{"n_layer": 9, "d_model": 384, "n_experts": 16, "experts_per_token": 1, "d_expert": 144, "d_shared_expert": 384, "activation": "swiglu", "moe_layers": [0, 1, 2, 3, 4, 5, 6, 7, 8], "router_score": "sigmoid", "normalize_top_k": false, "routed_scale": 2.0, "balance_loss": 0.00336, "balance_bias": false, "scale_expert_input": true, "init_std_router": 0.0215, "lr_router": 0.00105, "n_head": 12, "n_kv_head": 12, "head_dim": 32, "vocab_size": 4096, "norm": "rmsnorm", "norm_place": "pre", "norm_eps": 1e-05, "positions": "rope", "rope_base": 1300.0, "rope_fraction": 0.5, "qk_norm": false, "attn_scale": 0.177, "tie_embeddings": true, "parallel_block": false, "init": "normal", "init_std_qkv": 0.0238, "init_std_o": 0.00561, "init_std_up": 0.0238, "init_std_down": 0.00486, "optimizer": "soap_variant", "lr": 0.00205, "beta1": 0.95, "beta2": 0.99, "weight_decay": 0.18, "lr_head": 0.00443, "grad_clip": 2.0, "warmup_steps": 200, "schedule": "wsd", "decay_fraction": 0.604, "decay_shape": "linear", "final_lr_fraction": 0.1, "batch_tokens": 65536, "seq_len": 1024, "doc_mask": true, "train_tokens": 278700000, "steps": 4253, "dataset": "wikipedia_en"}
Below are experts of layer 2 (counted from 0) of a mixture-of-experts language model. Rows are named router (the router's row for the expert), down (a neuron's output weights, with its number) and show model dimensions 256-287. Each number is 128 + 24 x the weight over its row's rms, rounded and kept within 0 to 255. Numbers have three digits each.
Before each expert's rows: a language model's description of what the expert responds to; "raises" lists some tokens whose logits its average output raises strongly, later layers aside. This comes from a sample of Wikipedia text that the model never trained on.

# expert 11
Description: Line-initial list dashes in infoboxes and lists, plus brackets, periods in U.S., pipes and line breaks in biographical and table text.
raises: "-", "=", "M", "S", " "
router:141125130125142161159139143131086123143117133150112154096139100148108118150107151095133133137106
down0:120104121115150116134056136113145140128122132120131062105144141142118175116079138137105123114111
down1:084104105152125138148102166155152168174108106093116110107130138129078089101131090147120138149123
down2:122117187131133089090157127112128134112102117142135127186121134146132155153124144137165114124140
down3:105136148139146125117112157136177119120147173158125164147137098163143131179124128132132129168117
down4:133139141134154160123094119122150125200118158099110070111167094164136140129112083125164129173154
down5:125098148165128170139157140131150131185122117089115113088118141158135111109132145076136166088107
down6:123102187133095118152124097114115114137127145134080135110140106116127099135131096115128130136141
down7:143149128099118079114113105148108120106107179108121136135158166125157100135068190121135140122146
down8:081156145137138146078152116124146163125122155184126075139144120128090130097099128067133125163123
down9:145152150115138174099103100099132157130099133125166132103114117116109142086162105109137152170158
down10:142133103169091128158123068032169110148134117147149123152121153124128129108115120128106139109114
down11:131150103079167144146102113158133142144148124148137126132142129146135143159120115123095126130137
down12:127096162150147110136136129125116112144118097142132117120141126101108104134120102157142135123142
down13:132097128135149114080149152110136116143161128162098173145137109133129096210120114147120114116155
down14:183126125145119118112153078089124113127106148156159147133096106114142120130112117124097151183140
down15:131107146097170118148125118128120146112141142160164189098136110121122126113097146106143147148129
down16:110101137112123134130132118105126124159156100138148134110131117145139153143054086097113137147116
down17:074133140104149118117116116122154149168119128146130135121121157162158135166125145133102083150166
down18:152112164093125120118137112118148121076099138072127125126129125166108150126152152115151139113111
down19:120112101177158124146158088117138110125161121120113115107156124075074154130116181145123132146095
down20:131127102138169125093128141122151089137121119111178109107164097109117126172147119124100165135108
down21:126110118143127171134114153157151144141149126110136170100120133111104155152099161168104101162139
down22:126128165102152155146135143101123148116095186101162126104121097138165125096141128131156128125101
down23:081125144119120150143128110085163144151101136160090169140112123185106120112160144122093123108135
down24:140158111140171080093131164124149133180148165145154097106102131115092141128160127148122130124130
down25:151120179126059125147144123141107150151098126114113132144105127102069120156130112123108154121162
down26:133128085130134148157112139125154162108141092141095106121115141143114132123145179148114151142107
down27:134137159127102116100129150130124148104156107155122127143108112109145174115141171118090145141161
down28:113110111110120130142115082110148182149134114081114110145113104090164116132139152124086161123148
down29:112147092131142111111129107137156113124133116142137151162101102142120093168088123139137188105135
down30:126154168111136141144101084106105115116118153130132127122138105134161159158123129103165115145181
down31:085134154107133129144129155108115130151101132138133123147115113156145142119104107162136139124124
down32:108118109123117116127137152086093126142131133132120137130115127126134112148124111157136151156093
down33:111133137118146148142153172137164129146149142162154152140136112107107106111134160144120122087122
down34:126136137150141117127101113163095148092098147134145139109112142131164147105105115127137142092118
down35:119158124133167149120081124143126090117132096118140092156153131132109126148107151110135124144143
down36:119116074085172143143119103132151115145127160131111126107105137122102090091108122108097163144109
down37:130139157170125165160111098104139090107123110116122128111134144178144130135125122117095146100152
down38:108112117125151153140115113119110156120113074125096136134135155127096157121121076106083090112108
down39:105147110161089113124106088124123096159115163112154135114160141135080115121133155152089090115120
down40:108091115139113128133125111090126112136120127138084143152120121144150083127062142128113109141129
down41:113079107133119109109147087111150129137145165147083130122145126129103121136097136143095114117126
down42:121135163182214156182152133113095116141125107135131115174056121123166139117151116098108114138107
down43:112092120119110116118117094105149137119148106146154117146095138132162125109149088101172151116140
down44:149089111119165118155122112115163102142131153134110113134106112145119133140118136133140131126102
down45:137128115171126128144163101103058119110135150106174131095111113136190125126111178155119109148139
down46:147107125110173146143133149127150104162136153107142147147135117097065127147104105162105118126143
down47:162101150141121097114163161101123096162128145131117119137125106136130115087146124122153129099119
down48:112136161137081135165126123117089107120111152089135132103070155128105111145139123092115155112167
down49:146108124136156137115114123121094106143115102108130125088086091157158160092134102141161126144143
down50:104145135111127124101119127123092174152173167112088137095094133131129115121159068143127106145142
down51:137152116130144154118128147124092132129089165117105123116106146146127110126148106108100126154182
down52:122129142115140116155084151092137121096158148130081138143118121123138126141154079124139151117140
down53:135144136159122137133099122110125080144131129106166136124137147091143150123150128108108162097104
down54:121156129143109129138151155133128119126135162130128136142115141114114134118144192129149089157082
down55:099139146126122154145123115139076126137084140139098115097093141142095090111124130141160058142101
down56:147146132139155166126122085149086097122127117134101182106114128172081149122129129153125137068102
down57:124151103118110101139130109115128188118125123105124179122148163069118188122124146157094100145101
down58:153134111163132130093115180137078123071107135097137113109136132140193078100083104142126115108160
down59:129140112110106132099125124179133090135150094144164069093133151121106127140113119126176159132141
down60:137176146151143084123147157123133087180094132200092192141109134111143146152096160097152121115148
down61:118151148128111110116116091138072105095127194148147115101113132115068115065090143083114115135096
down62:123104104142146141129127107113132142198114150135143098121109121103123149125145134134121117119175
down63:102121168153124114170117113121145118123126131166085140129110107137144100115175106106112103111144
down64:146173160111178105142155117172146119098082136139133154125117133122143101142143138137106091131150
down65:128123113124119150172138142151105139123092131115163147130096135093130095156138119150112178126145
down66:126130147158157135136142110118084130077117135135126103132130123144124095110133094149133138154108
down67:147132117169146052146111147153159116132149133137122107121120130128158086116113110152100176175165
down68:127103119141120162107101177141155147107122132129080100144109121114158104114113145127117151096161
down69:165094103137127127175152160075141137132149089109131149121160090107113151139142122143151114126142